Experts of a small language model: 2920 steps.
Below are experts of layer 8 (counted from 0) of a mixture-of-experts language model. Rows are named router (the router's row for the expert), gate (a neuron's input weights, with its number), up (a neuron's input weights, with its number) and show model dimensions 64-95. Each number is 500 + 25 x the weight over its row's rms, rounded and kept within 0 to 999. Numbers have three digits each.
Before each expert's rows: "comes after" lists some tokens at least twice as common just before its tokens as in all text. This comes from a sample of Wikipedia text that the model never trained on. Tokens count by the router's weight.

# expert 9
comes after: " B", " K", " H", " G", " Sh", " b"
router:470511488470506477476545451481484519523488503500511555473504532499514504500486479485476528500503
gate9:488502501521518516528508487510489479475496458455513500467469551524515537491472489505486559536530
up9:523473536463486483460478497530509526488464510516484493519520502479510456506502540471495464487495
gate10:451487512447507485489510557512513487480479477514545561448509466483495534511495497559516474530478
up10:516459511505517501521495534516424531525492512461525497517492496485486473493503488551554510534492
gate11:515529496505497460508500478535519480491523483532481489495498498517496516527540499516532494519450
up11:473456523543468489495503462472483526505534492490458508507529509519533477495525503434529534519489
gate12:504460497494493487484478495488506511512469544455492469491521531514459511455511475452501507456488
up12:468454528485471441493504473492486492463480525517521504481509526515430539470470511495477457507496
gate13:488469496445483498495516482476447542517498509455499477513524460534447500482535493475500471479526
up13:489532483494474498481497503490519492496443500518542485555497504495478497537489506500527547475502
gate14:492501509474472484472499464539498550455512517486476547501498470526456492498530493484570499509473
up14:518460526473494535489514531538501528494497513507502515525479496502430525495495499494503462467498
gate15:502530495500522520501489462461520532489509480518524519517499508520523524497445540470497488499451
up15:528473482461514478479499511541494533486517503477500491517519462497497500412520479496514480491490
gate16:482509523489523513514493480486501468473481509531510498483507552518473461487512536491525463466532
up16:505487494521538552508480450530470479473519494481535479455515509473506475497481456456526454486530
gate17:477510532554529490507486488540495520473510481529494492517485494500525497469541495481445514480514
up17:510496505483457535495498532513455499532498571467498510533518482546477483546496523513538450499504
gate18:546504486531506470531516484502512462481454486488453513524484507485504475472475474492503522553517
up18:458480519492509530478474487494481504488534486516485476439539503524474510494536537510500512502489
gate19:487520497463504461503490461478498471496479495520486518515470495494526492464510481521472501447444
up19:507481502503460523495502537491501523501521497487468496493518537488492486556493534488506481523551
gate20:504513468507502504527492496530491487541501533527490527503510510503516539452476503506488518523474
up20:473456481560563540482500537527476504501529490521481515485517546495491508523515525498528487552509
gate21:530506539464487506486501485499459480489524577512517491539520471486557493491490542490519499518543
up21:543496480515495481508522560496569473524470460501480513543501505516471508489471537521485562522497
gate22:489505541501510481571500507526479460503516546450519531507515489493483480517492496497510497492503
up22:512545433534521538500495481502497512493534497497481538473509486500500476552531502508465519530507
gate23:461478460457512485497537485545504500518495506498499519488514542503472474475490512538486503489487
up23:537496524521476513517467487487490474448502541489490496517524494477478478489511485490523471466508
gate24:491508479482517499508455485495529475511481528466461434509458497481490461496518527481530509484524
up24:478501474499509479474469481458556482527480512541524458514458499474497517471490458519523561499510
gate25:500520474491510509492508449492501506519481516493559513502463515527498475516500543452512501527550
up25:492517517536489526484496502495537514465513501523449480480547483538462508468490497538531469494467
gate26:485498460519519502516504544509515496479484521544491471467478538470484492440499466459513532469445
up26:527483525438471515499479487506508504514482513499497509546510455525478474529502548539485452565520
gate27:525468535493516516473480536526513516505506503492479510523525518551486500511510539558514473532512
up27:490429475527490509465493526501509531490484486510462494510520524520493501521510538533473477490501
gate28:526495486471521520504456506503517506476562532490467546496513497484479461542536508478512478471504
up28:462523517469474500506486495491508484542473531501475496522473516483511539485495493539470544446509
gate29:447498518517531574479518486495503515516503539506490528512528486489514474451500480502485514499455
up29:503514521521502470488501495480502499523476478518522531460492471518479531510553481452541494476457
gate30:504501506525492572522522501519532515474472504495490523525448523509459526500517523501492460536461
up30:547506504485451507511497457499524479493510510547520536451519493515500506517527483544503507514442
gate31:491455471530513464509530486482505459516556488493478516491528554472491484470515533498467559517511
up31:509536497471512523507514514508489498467461496487511480562491495531508494514474480487530519507468
gate32:504534459512488506500492520517469555503494551543467476563502525474507517474521527489494511484499
up32:476499493497481496513499497483526526463513499522485519520526482470507513522530528508470553479466
gate33:509477509430504470519523535526511510482475484524482517538429516478513492488511515523524504502489
up33:490527528541516524470454490480526481469519521496517464518558492527478500492516470493491496509480
gate34:495541514448530548513493466513488481449535507492479528463511488518485473504524504494501533499523
up34:498473477520493458530496512502493486527453513492471490538476540508518498490507501497536476498493
gate35:504528494527490454511478479457504523506500514528524454531455500498546478493516507521564494480513
up35:476451522541536480488506474496507484509501490519511492519558477519507507499456475478532450502483
gate36:488498521540516519524502484483502461503482488478509543470484464476532479398531469468523478554476
up36:458531505488536485491530452496508491529468498510518515455505506472523514427529471495515498517517
gate37:479489486507451523508465497531510491506520539489495551507493487510512520470542529519531555465477
up37:420492503517468535505485509529472489495518491476507538499492535509520534510558509485557472505548
gate38:521502473488551522464477458546555519536549514513471498508513527510472482509540467457488475530480
up38:511491529508494501505510468480498475487456526538534456507492500515493524528490489539417498491469

# expert 16
comes after: ".", " (", "\n", " as", " is", "-"
router:488482497538529485504499508536510473468545487482499519486536523508456522521524529479492496548510
gate0:492463468529494487529460478502493479443545490506517523483491465485499484530514513526461506476478
up0:537487511527494499510458485515471485445510510487499501471507429545492498506490507484466469514476
gate1:515504504493528499528482492492501501486483517498560513467503536492505471533486438436471475507515
up1:465525490510463494494521476473512492518513452469494451537492505493509499488506512526518516521522
gate2:479522481515459476488490500488494476513540493496527482511495496497514489513493474517497500514477
up2:485529498495489542463477486501481478507512507506488521460497509519490505483516485502519496466484
gate3:481508528526494519523525442492538520552516488513536478517464490490508525470477492507517486525523
up3:509510508511513510514503455504476502512519498523539495502497509470463538454496494524493493530504
gate4:492461488503466524519524508463485472493497510470536469469515547547485505491515471458534471481450
up4:495527530490532503498482451485529507434498507478517540501510514471522505497506500462504512480513
gate5:454485481490533529484490509488458483518539505466509523502482515506503509525490503454478502454464
up5:510490518513435489486478502472514479501488497502499498423507472489493510507532480517479441488533
gate6:489473508485547496546522515513472499503496531480522481516520480499513498482479489441548508520491
up6:501506539500479494471476482491477569508489468519505494519511487522491507537474519474497486453536
gate7:471534508468502475464488525504510485443546478494485462541507496526493501477466524529533480541482
up7:478541452509523516517473480498510512470524465506481505512499519467520498529534515535462518521505
gate8:511494484503504453503446500493518493486520502488501512482510453531506486532500465477539491512487
up8:440496534493533493499456472511451514499504475481477522491515540482443506505517488483505479473467
gate9:475495532511449524554468475507476488474496503493517505482479518509482457480481527472487503534511
up9:459462551497539509462438505566518493487497518458492495495511526506523515470506451538467505498488
gate10:516529470513475476518499529470507497469505497530497497531515483514492499456564516518499515477462
up10:482483504477459523499452473487448515522522503499499437463474491507499514511465516490509505531530
gate11:501535510545490476512500497523483500489514493470511476508468449525491503509486514464497521504512
up11:512451479520508516496522517488543573532490480482498489550552492479527464511545473486491530512508
gate12:523485498505538481531486491523450498475525519489480515521474497483495500511517555459459551487522
up12:522533527499488517488479485471553475473523434508527533438514523552523534458513532501459517468502
gate13:522496493491513477495545518508533522543468507478527458506521466554488454487537515495514491522483
up13:463486531464497526512486532501472489480490505539495545529464507503474564516471495536462554505549
gate14:547514474504470461472472512475435515516482488498504523538559478502544520484487521501485499501485
up14:527496502487470498497520496526518497446502475526505495430466479523512502505497489494516497487483
gate15:514492506496460525474521501538482497490494492512528492499499519496468500487501488525487471505498
up15:521488492499524500508520474554518492466476514486521491486533494490489474534510458509517442505499
gate16:487507494511488498494512489511471437483520509482530490512468527535471490460480514513501548531470
up16:500509464492493483511457510485477510508507510482473486497510451503517527546503503541479464510525
gate17:486505518497518544529476434521543481485454516522510523497471541470495463467499497499542490500484
up17:487470444515506475500543510503483501515529504496480510524500468498500484536537527472478455471492
gate18:539510483532519494524506499480466486488520510478530492496505508554510495503491491486534562517483
up18:538487529488514518510514497534507518519477494483470483556524435502449490485501521548529496482516
gate19:550536486510494537489498430481510479467517502493499485524518512495515560497484475494463468493480
up19:489488505543511496539474475521480458431555512481522495486442509511469521487511470466458546477504
gate20:489507501461507481487504509511522505517515495518481526493510547493546490543486499498487486528493
up20:487501499501491511505469477511456483507491483497532498475507491457445483525496531502475532524477
gate21:538505519532439525509510450470493509498494510531512487464449474467555523502492544537502491520511
up21:505555508472462496485536496484469500483500505466469514499531547479506492470499523495506427474475
gate22:483485476499546504522481531509486506478489477501509522451447493497503468476472464474503533513488
up22:530525487503523500468499525506462513502446494486500560485467494515469506528512511456494537516502
gate23:509505530509499459565474490502518531530509461463508505488487503493511487547503527517514520530497
up23:481488461503506525488505519469494508487477483511588517520540508519513529508499465505535484484471
gate24:503491523505457497528522526508492532539537490515482490463494496499501524483513526486529506484551
up24:481461477483509474483544512480502545539503479485488528524499520516490515516506539511487432490502
gate25:549535507510521518488483503486525482535507510487513486497514474513479465497524494484489505497490
up25:466479515472474477472495533475487513480507489514511492515492573476546525471486507509484529514488
gate26:488520521518484511514459476527463495462511491477497511495499475504481491534528527530554523502513
up26:488506493490483512484491509448467492478467538528531541474480496514533482481503503527475500503541
gate27:511502492511505490503485508496539498434492522482516464516532443485476477503461533486482500531494
up27:513518496458519493500477489525504475499497493489490489500486526517520501507521462518474494492509
gate28:525513468439507527506510466477531442508486494477521533434511531533459528485495495506496544466528
up28:483491505505446471516483505520476524489492496517474439507501479470553484470542454542517511546496
gate29:492502499482479482496511496477482500465524479479499519510508528504533519504473476483534449515507
up29:498486526511497488515499485480495486519488492512503517520474500449485476495520487508504511502539

# expert 37
comes after: " P", " R", " B", " C", " F", " T"
router:474524521461481503507504472479448530497465539520512498506504489478492509524479496470485507514482
gate9:494506536516521464476515516523465530486479451487477557476473537495493535485484514488534490522518
up9:500534514511501497497523496497487527508512510515476523514507540460528499503483515501590491521528
gate10:495517524515498498464505492484532485487521491442497493505499504529469494502530493528517501498495
up10:512493518479490496476527446458508498462489544507470504536540520517489500500511507522516504489511
gate11:484498505511534520510469490471501530469506486516487484490486499510497498536547534519485533525483
up11:513498481503543481489508521536494509469531573484551501483521469498512491486533516470497512498513
gate12:470519529495512488526485550567531506449534546539514515506481509553490472492493513505515476528537
up12:484515500502515508512528513550505511514511481502556522504470541450476531484537500493452476499491
gate13:519489430489478497508500452541470537496489541510482503500499502532522468475522511491458499501483
up13:506485469452488480489461497545520484482500488509503536496498526518482483479485491478459479478465
gate14:491487486519515470530462494492487473484483531511505482540509521512559458471515520498488512519490
up14:495522432488522459516500511482495521477490526482532479505547524512521489471491503513518491539486
gate15:538501478533480498489468479467507531520490514502480541504532505554443469477509520490470496468483
up15:506471477539486473509470479493477530481493526513495551518546499477452479507502569509483493481477
gate16:536480503478530507558499515521460441492537504464464519511520477461499529507506503524477472472450
up16:483521516510516519540521491518472462495551470498503528515510475470526527519513486491461483499473
gate17:514561485503515453504494508503501482484489537531485482462479535468523448545474498519516549552492
up17:499496455502501547472507480518461483505546477529511497480537517511512503534517511489503515483527
gate18:529545520486550481507518477496499480521510513499499525488465494485489496534487474467500544490500
up18:519519482478514515506465523532489480499523529498528514534503483514472494508531526548516506489543
gate19:504471476503502468477523459502472491501512424500515516449510519514510485509471507469450472493501
up19:510471511514550493513507496443496471452504488491481507504481493482518457528488519520477525469527
gate20:459558496520574509513475506468474524492542449498554472494474487515492508494495492516507462472519
up20:542474534484525491530485479479542523503497464460481530520477493522525524483521479555473497514466
gate21:480505506510499493510479482501490480479504521509480496534497527469471481505536519505502557506494
up21:442467454473500542507506532518500498519505454491483539503513503483504520543497512470482488515486
gate22:548491541512531525503497457521490487489517463464509537512515483495480510488509510477485476450466
up22:476467481490480493495487498446529466483507506519534469482507517464508487552522532503502507509474
gate23:526501468481534531506499517482496497532500545476524484514515480521489531506517477481500477506455
up23:524516502489522515495492499477472480545508517490517515517491488528457564510452502541474481513492
gate24:464487459456507513512469456508491519497504541510459518529501486462513455472514518455477548496537
up24:485511502502479500520514511513482489514516513501500529468494479418481524509485469514523523480521
gate25:502491525456498522523480459504535499508516488487470505490531511514528496533485532502411462475530
up25:512531509576489495508450531491541464513524488481504492508491482505502523538513484481525489500495
gate26:569498475485467480498501509531546485489504524459491545497479490490488520514505526490509486459516
up26:519462529516517498513523504482470480475513453508512494526550470496517536481514484514508489514465
gate27:519522459503470480479477476480473519504507513493488502475440518517518473541474470488466516523564
up27:501499482485480488501480459543491502491480492510535507460507536500491577482456488444440510486478
gate28:539485508560488549524497485460499500535477459496458548525515515511507471482487534465511496518512
up28:498507509506495482496481524592499518451489560465497526502500462550512484504510506530488544450541
gate29:467524470524478542517479522514491477487532447502436539510503538482494513506488490510531541496485
up29:520494532473524480493464446481541453490503558499570474464480455512467513529507537502476470504549
gate30:527565517519485538512499469455479474495496459536502561503507569504527511485489493513497522524484
up30:515498506495521503485507528529514526519490491502445506440499515453547511570456494479488485523492
gate31:469498493457495552521493493478442478536530499498513544528466507476476464487526463508524493482492
up31:517481507520521519532467450444487503489502503483509494494486570511522497494521473491511523495523
gate32:460508495553471461517518528507482493500468485491508475494488548542461488529462524511479511512504
up32:511492542478471489488505465493516530493508457529507538458551437493514470518513535497493455476487
gate33:521509481447493525469476505433517514505479480525461488513516473487502477487500477509510508489421
up33:489448516488520515500489495539509485475505510520533492472495496515531495483493493523512543529489
gate34:481515511472494491507513525505494484519529565467505470464512495542470471445533477525486498478520
up34:514501505438497497530519491500509483533500505462510491474500472499469492454524468484484525523530
gate35:509544504458533450490492482504522497523477488513483494540488502475530478544489510464483496469459
up35:488502534555493492511511527500486485477483491516492527450492493445468542554532526509486515455486
gate36:475497495488501483486482503530525514475502493499478504500503503513474488525508502512534531517531
up36:563514501510485503485520505471509475523499532551478487498520507518529528500510499523528477498495
gate37:491513520463517470507488541535478530545501526503532480513488469493446506518510472452490476473475
up37:532500528461551458499511552504485465530511460486521518482488430501473523515503550494469474486489
gate38:478498467492538443491500531516492496513509483525449510494492510512432484516451479574508540486463
up38:489504490473515490516496477554471499505524502519489521488531455522497492521487533470518526448487

# expert 18
comes after: " |", " ", "%", " 0", "9", "8"
router:471465490468518473497498512518458495494512511488461512514483464534536442516513480516492505468527
gate8:475491463499477475478492525468471514511494464483495512515454495529472517483498504487432415485497
up8:513501484504510511501524476483507513490485517471511549488457504484486471511559518501476511488484
gate9:514501563460502522492493464514519496521458489489504505536472526510540505534517470465453512475467
up9:484458492489511495484511549519544552500504503544502522535502460512495482492489527474565473504549
gate10:499548511487531468514535487491497490498524512457462530539480503510508497541507514489483471474516
up10:463531493546497511536522493464522472451499529497539485480500495492504498476533507498488477494500
gate11:515498503509481490564472493521486455520543506490480494504508495508503490491541493481537549508486
up11:503452482479513519542479485518499464499541488444525508534470482498531487484548479528529522517491
gate12:482524496514525493485504523525458511497520513499458427513544462526510496463512514473509513503514
up12:488489492529473484482504535509484496553482500521481478526462526501517528503493517537481510517476
gate13:505513507492521507522486510518565485508476477514482454507512489524514496498506506503491519489530
up13:473504543527474510519541463516513487484543532505474507501505537517503519494481503436476475502476
gate14:486501511502505540519491509491468472528517491477536510539498497486490519506502476470503516509505
up14:538505531502520527518475507545463462502513486499513560501501506536497498485514504510522528483478
gate15:533521468512491541494479494495495518531543502482501483519542497476510442495490510548517466465515
up15:526521515490530519478490434491508472485483482468509525505487491522456521501496508473536506485490
gate16:463497479493506523476464465514479469506517473518475531465502534514455526515523528496484480549480
up16:520513519528532480508500484502545530478469516542519502504504482501505511520497492495505523456505
gate17:519531496506509516517498515494473508477532504540513499486519510493505460486562525473504513515511
up17:534449537496525519476488507501533456529496519452509488497506508504469504517469474494519483505459
gate18:512528494508474480535487460481482489529532541495484451516526511521457499483458508509505496488483
up18:487479508489506510490458506509495516446520484551509527484472534500521462498518485512481541555521
gate19:502486466519517496519510481520531509471518472457517512511488494480521476493525497485507492496477
up19:503487439513497496469487500480434497528482494561531538500507503485506492518546472463517518450474
gate20:496518492489488483512431475487507478478499507500475492459507516525525486463454496519524531501474
up20:487514508514536526477543471524514510504476507493549516527497467476515466532528532468494497505511
gate21:486515504497492544490510462518439487481499483509467519485509481474546477505454509484477496483498
up21:456498458499491472538469499485532446509479503499564496448480510465515507456484516525471529444505
gate22:559495509569491520515472493535493497529503517526470514529522472496537494533507507472514526505461
up22:468515492488508516524534477476496513499462496454491503509517502502468514466477464548448451517481
gate23:512513518484504501518514436490575471451501511472478526524488460477516547452473493507504463505497
up23:513520515462525503525512452517534495457542498448476495526497481499534543474471469486481469499472
gate24:498496499525490508547498482499465544513523483493523463527513487512512464464496525484486517469493
up24:530499470546517551538486469523465527501506484537516452548511432534508506473486500506489519511501
gate25:513511477549523495490497454511557485524475519522554495530520490509476458487525500497517514489496
up25:544519523448482507535505509462447490467492505474475483472504513471518532458472464507510501508502
gate26:489574534510488516501499491520513481515501502521526407492525517492498535485504544496511501462484
up26:471551500464514496474509519534473514511517527498508464464497451504519501502500563514533515494512
gate27:480525507486491494518465452517474468493497529474489502551476474507500532463461478467454553497491
up27:452505512481521507505447478498469445501465512453494527552476474514520501477510530509480515509504
gate28:507499513509524473462516477526533509501500499510467484497509464494482522540495553468488483495462
up28:491502492516472495515477498476491462534483520516526528508479508479498499461516502535508530501502
gate29:488498511498516487492463492483511458487435519486475509539519488498507566439500516529440531460469
up29:496488492477543496530514509518443498453486496481467504513504492549501501467478478517466557484477
gate30:508481451475527519510469491485511480501487478471464446539515467526503516473487505521502520525473
up30:472489521534481553480556506517512507531546496529518471495571537489511504538483478517502493510506
gate31:478481486483527528489538526521481533493505488488496534521509489472493478461505497529516474498463
up31:498513534527493517511495461487568462496499499516493474485501532499507548514471511451465520523546
gate32:502496526501507473531482511431522479487517481454529509503508500519479483520522511481541497528463
up32:520489468487433500455468492491492470542523549519480497518525481473484514441500496511477487468500
gate33:487488498500556518511497530555493495453519474475530530530540509514461511496497504514470493486484
up33:550562505514481514460479462492515489528485526510446475512506499518529520534520494516470494487534
gate34:537534509492527485498522519493502471458511471488449520473517535506506479454510490469491483479501
up34:497522515469472488487476508460478488542494465486495549472537550483478491493501476461479481472501
gate35:543530512506528537529491486559494496488529467476570526516499514501488496468545505522505524487517
up35:508532556513518493489505476457522481477479485509472424485528493502543564512464486499466448498511
gate36:487536502511531521517491509529488524481508503478468506488492501514522551543452497456477520524512
up36:574479498536488505511531478479518480497491485552470502505530474475492470495486513511544461476520
gate37:509500496516567523530511516514503498471481483503459494480525512537469508497481535534493480501498
up37:543474484480503482512489513509465523493482497513513527499500501507520509479489496525545475519531

# expert 20
comes after: " to", " was", " he", " and", " He", " who"
router:491477531489546485542472502472548529504488513465513531501490540474478540512479505493480490455509
gate12:514499484489498505553483512501495486514546520504526454509467476471513477509488499492512562492495
up12:491507527489522477447515473500503484512456458485496536476512538513469498506511482438506512498531
gate13:503485469484506502487522502498536486512503480485508516495519468501467524513541463502487523532468
up13:524521524541489513509482460506501500498459534520478470503476522501520463506494519522500480467472
gate14:505512541488500478511500536495480498447482482510510490489520529476539496450495512522520487480505
up14:480500500496501502548490482476499478437497544509478495492556523455509503510514518503456517488504
gate15:554498498507506509470490508500507495463491496465482475491531532484459508476497477458511509498463
up15:499481499504528478510533562519479473493449505470448482498510517512489529501497487502512493487491
gate16:505500528478515539511459516524521491534526500494486501474509511499565511493523522497512530492479
up16:515512507499511486488499511492520476459495466456513524502481465481488461524461481483503456522535
gate17:493534505433499511524510446507548486511467538499521535510530468482498490505482507500494511480470
up17:453498537470469479508520445509503479522487499480511532490503530485527496478471515496473504456473
gate18:485492477501501512520484513518503489509496470531492516488494490526432511491527497519524414513449
up18:497482524542467536530505500492505496510535487523455497516484473498518500480518539446541495554535
gate19:515522474476522503534497498544508498460507502499513531514484475546514463536541501497466488492481
up19:532473498480500526541478507497500503506466501462539474495472494516506468518472476504469488488468
gate20:508514528494513461506467504508487459452504449419517498498483522523518487487494525483514502507476
up20:518520528513506489539558501500468490528502550553539510471507523516444513450507449501508522497470
gate21:498531481416487494524521462506513506508498542501510521527499508488504489539501462486489516488520
up21:452470486539490539515510500501505520455486513443515492477498475522451484475515495517476489490467
gate22:490524506503508461467476509496510504497491446476487503496510481487473510488540514541522473502486
up22:456508478492513443464488505481482527484534488485492521492449512521531495507555488511519493461531
gate23:521499487487536514510484474506506489479511479495525491486507495488538491472538536474514496462483
up23:508539500499460490496500550444522514530456517482473487502501490509498517472447485508473499548517
gate24:469489517540534504505484484501485534498461527493484524471482469535517508504529466498523465458503
up24:489514496507490508478524485476537513505441492508497506491496569455513530490479472502468449466454
gate25:517503475523550462514489536516537490443505562545474490512499467526504486484555502511502470485520
up25:507518464567519476474490480497492493513518439485514514522541467516519504501493512516490508497493
gate26:461545484515498454471543502506515497483486484497517474471476466486470474495525527504513509465527
up26:513504489494508539511517538509496472473540485470489502548524523535516488554459465494471508539537
gate27:494493460478492505502530500490511520495495469495501534531517508495496497522507468568496521515465
up27:522495513510502462484492485526513442507476542520515447520482514475502543509495531507521497514458
gate28:466506525449495450538448484530508535509475513542521538516478555506494473473526494503512528476472
up28:493483488550555521463516522504481489477483488477500513502537508500519515524451533498480471540508
gate29:514509511535544518487526486501482465453485537504511526448501482468509488518527539504442474495512
up29:495493465536465500496530530498495498497510549527536513448449494508488498502513530476492513521493
gate30:501458491503490506547532527470558498502475518512534503488505501497492524496505510505541496509495
up30:504491504478507472483505504509523507508531512474489555478524481532476488504481487485484507501499
gate31:485495486509501486564511465477506540466542511501483506477506489536475463494546494492499491503501
up31:512491529468505470490517526499527471503474492494516492527484451556481500488506516496486505524530
gate32:515477514499480492531527475518457526457514482459521542504508501501464534480519464521506480505517
up32:470496480528479503509475482483531466525452529512548466499452524511495469538547485491484517505481
gate33:479470497514541461529530454491523488481525541502523518455465444495523463511474512516500480505516
up33:489468493508496530505488476454487452482500481438533476488521478502472495468474507506508501476528
gate34:526511529515507555477456483529473487458528472513488511447524469482463512510504499448497501482497
up34:521516505505513540484458502520489480445480488561475460547501457523483507498495518486528496535514
gate35:528529499474477501458493548493494468453483526505470483467483522518498534511502489474454494490477
up35:546517515492474506506502496475516497531520515487544500484522511477510518443503497459514508484499
gate36:469539527513517497532508509499501518515480516536499480493551489462518531512479510521494500505465
up36:524548525498504510522496500536492471509475495500506499523516493465479496468513483510508503509540
gate37:495498507480505481476522497472497512529486508468516540481474509508547503537500533499495467517494
up37:553481472480524455490467486509462495515447449450514511449486537521505503543460470503496503479491
gate38:466483487506550498498462486509513476460523467535471492486536461481507492467462534491526458485494
up38:509520466503524468446508499465514550462498467497485453528525505518488484530527504531537508472503
gate39:505505540486542493505502550476488506460499486495477502528450501561495474475475488493474478545490
up39:501467531459531517494534510492477486543468512463486537474508504489476455485486518484502492497521
gate40:499527497470540522522489505487490511504507504502492520509483477510478496523523541496495495521537
up40:498497529500489466514489484515512504518485473538516523463514527501522478484518508542488498483455
gate41:460503504491509476501522470477471523494518518475526548452530506501494507473499461527434525498501
up41:543473505467453512521513554480501503508455504521505523502464455557505503503522520520531485507516

# expert 32
comes after: " |", " 1", " S", " G", " 2", " 0"
router:462461528482486539500549519466499505516553477505539537486521476472511498458534516514504477501497
gate8:478462546542507490490496481494522513512518479474498505483472518524546495492501512490495511439502
up8:496479506505518522505514530502496494505526475516508480538526497503547488563434473540481498523509
gate9:523523503540523513529481527514513500493465513495510485490482513468491489498500544521460474492454
up9:515487494510481472467511498496467522516516508490467475533532539487552511529461445479479525470543
gate10:490483502488499566462484513461497467436545460465515509474496502446526485497499508497494515515491
up10:517532502485526501506486542502508504506512520465531479473499445499523481503479482500530536471524
gate11:501494525522506462511488538520500497493508470516498462492537518483516445488495536522459448497530
up11:513532531516495532543535552487501493520516510552514518524554516498517494469528538494504555472514
gate12:519513511537501509473452500493526482453496449498496490487511485518458516521478466490514473511521
up12:521532469491509509492538534523449533507529500480521457489498499479492488524468510530508507490504
gate13:501509474525523499510483475513499479459529531517551542516494502499490473450551485506535534501543
up13:521495543493494496478474480514511496525475522516494440514482508511507472479476459518483513462531
gate14:479494527486554475493503537468467474497451486466529488471539511497516527525495519468492502544497
up14:469484517460444513498531501481534496516480494494481468511460499539510507513578515510531479468510
gate15:541455495489528503524482526503558481437485486483474521471479476516564513460501469503521512494520
up15:475506485500477484506485508501464536534521536514522475488501497457466458542535517505507480535519
gate16:501522531507518518500477530465468534466512497445499485494499459468458479492516502518498512533502
up16:491504522525524488487498498513521494476521495497503516497487467478505468510493500484534578511497
gate17:457485469519495510530521513545505453534466531502480510512509494493570515464523504505485525488526
up17:535504539458490511481460499460532520450483478489536485504513543499493473491487453495511486532554
gate18:491506536463560463510511521491473489512483480454512473474493523497498523505463501460500511545520
up18:480491473513480524501466485493450533500444476495510483480526485506530498570504499484463503461543
gate19:476512546520478494490481467462512507484486507533491507467509508481464490526489512524516522470532
up19:532463521479500448520500516533471520492430463506474497490481551448531546512457510502478486516478
gate20:475492501479518534518493507536491505473459485504439482523512526482463514502500535501450527478537
up20:496505496520498457509449483491563543521485538475521520490457468560510472475478524533515485478546
gate21:504510512496539480540529503497495486548465512501493501481483537443497481542487508514531493475483
up21:467532492538482471515518485483475506477526525473498502494507466508487505521529509516472488517479
gate22:500478496462495499504478543468498489501495471491511491504492541488494511488520455492444464495482
up22:492507533494470472497495511516554481479489503508475494498545514471483521476463476489494504480511
gate23:507491514462484504492475495472514525499510524506491492476478533497516501506483500460540517514447
up23:518516451514489558528479480512494496458487512510472458509478499505496448493531493485508513533511
gate24:506510503501481541524459489509509490483496488448509504464519504477459462486528528493480512499561
up24:488529528507469458542500512515500491531533486537482483482457483503474523491486515507498513480490
gate25:511499541536491528496527498494476529527528451434474529496462530491491483509552444525531472503478
up25:507504486544466488512494473536478518511496501461490524538506543496486503496543477532501500453516
gate26:484529473478550502543534502486511475456523512461514516482528529549526469488507473524515479494486
up26:494495487540525472508490513511526544528490513519498492544481466559509523529537445516516465509522
gate27:505480458523520484527551542520483462545502497488483457467478476500522513511507480548493473489494
up27:479533492518503520515520514532462491515509514488499477484487504515513499514500538522498456550442
gate28:507493542459512507489516469537447507461499490514479453506515486499480517473498462469538518454455
up28:507502516459512541499513457509472511451495507480497478474510457484499506462488462450498489504481
gate29:511474502536487476483535497532440525478460466481489489499520450485521514481490528541517472537485
up29:486489516500472526501519467451523526494535499507525495522537522502538525503511484537520459466492
gate30:504508532478517485535496471514496467492487496457503491535510511482469523484526477540494545486519
up30:530508479497503506493518468500441531514474484455495517494486511570514531490482500442471458492503
gate31:477468486470480504486525468527534526481507523508478480507499536465485477466487526552494468527494
up31:485513521512496544514483508489480522546523468497519551514516490493508454515515490554498480509488
gate32:504497521492504505535524537501489497488493440461524447484480504486498488529497502488484509518466
up32:514467532509480495535511514478505512549438480449510463490506490516507480579496540499512475478473
gate33:493494526557510516483515498526496504506493537529499524488480512494528504483516499556529488543515
up33:479509519513490505495518496533487515513519514535500477517509486498540521493510508554508505476537
gate34:514503506513519517527505523531501491468536491480549505482497504484531463443549516473533558484532
up34:519507474493474480479483498510474504496518470528503468546490509547511510530522417550497480475519
gate35:506487508503519488505502529493489548517466473469496476481479476484483521543484506508461479493465
up35:501497522499497506484485439540526487501482530490527494527505484511505504486508476485526472498555
gate36:500505454501516524522451483490439498483493497518474487516516536501506528532537510505521496485447
up36:523505506518517458491529462512513461488470502496511499473444507519482531491469490488520550482498
gate37:511524497465492505489441532501486510549465541494452528541504487488518533486514439513486482461494
up37:452519494520483531491520476522493493540545503505488521527514496469508522514524484509514487471550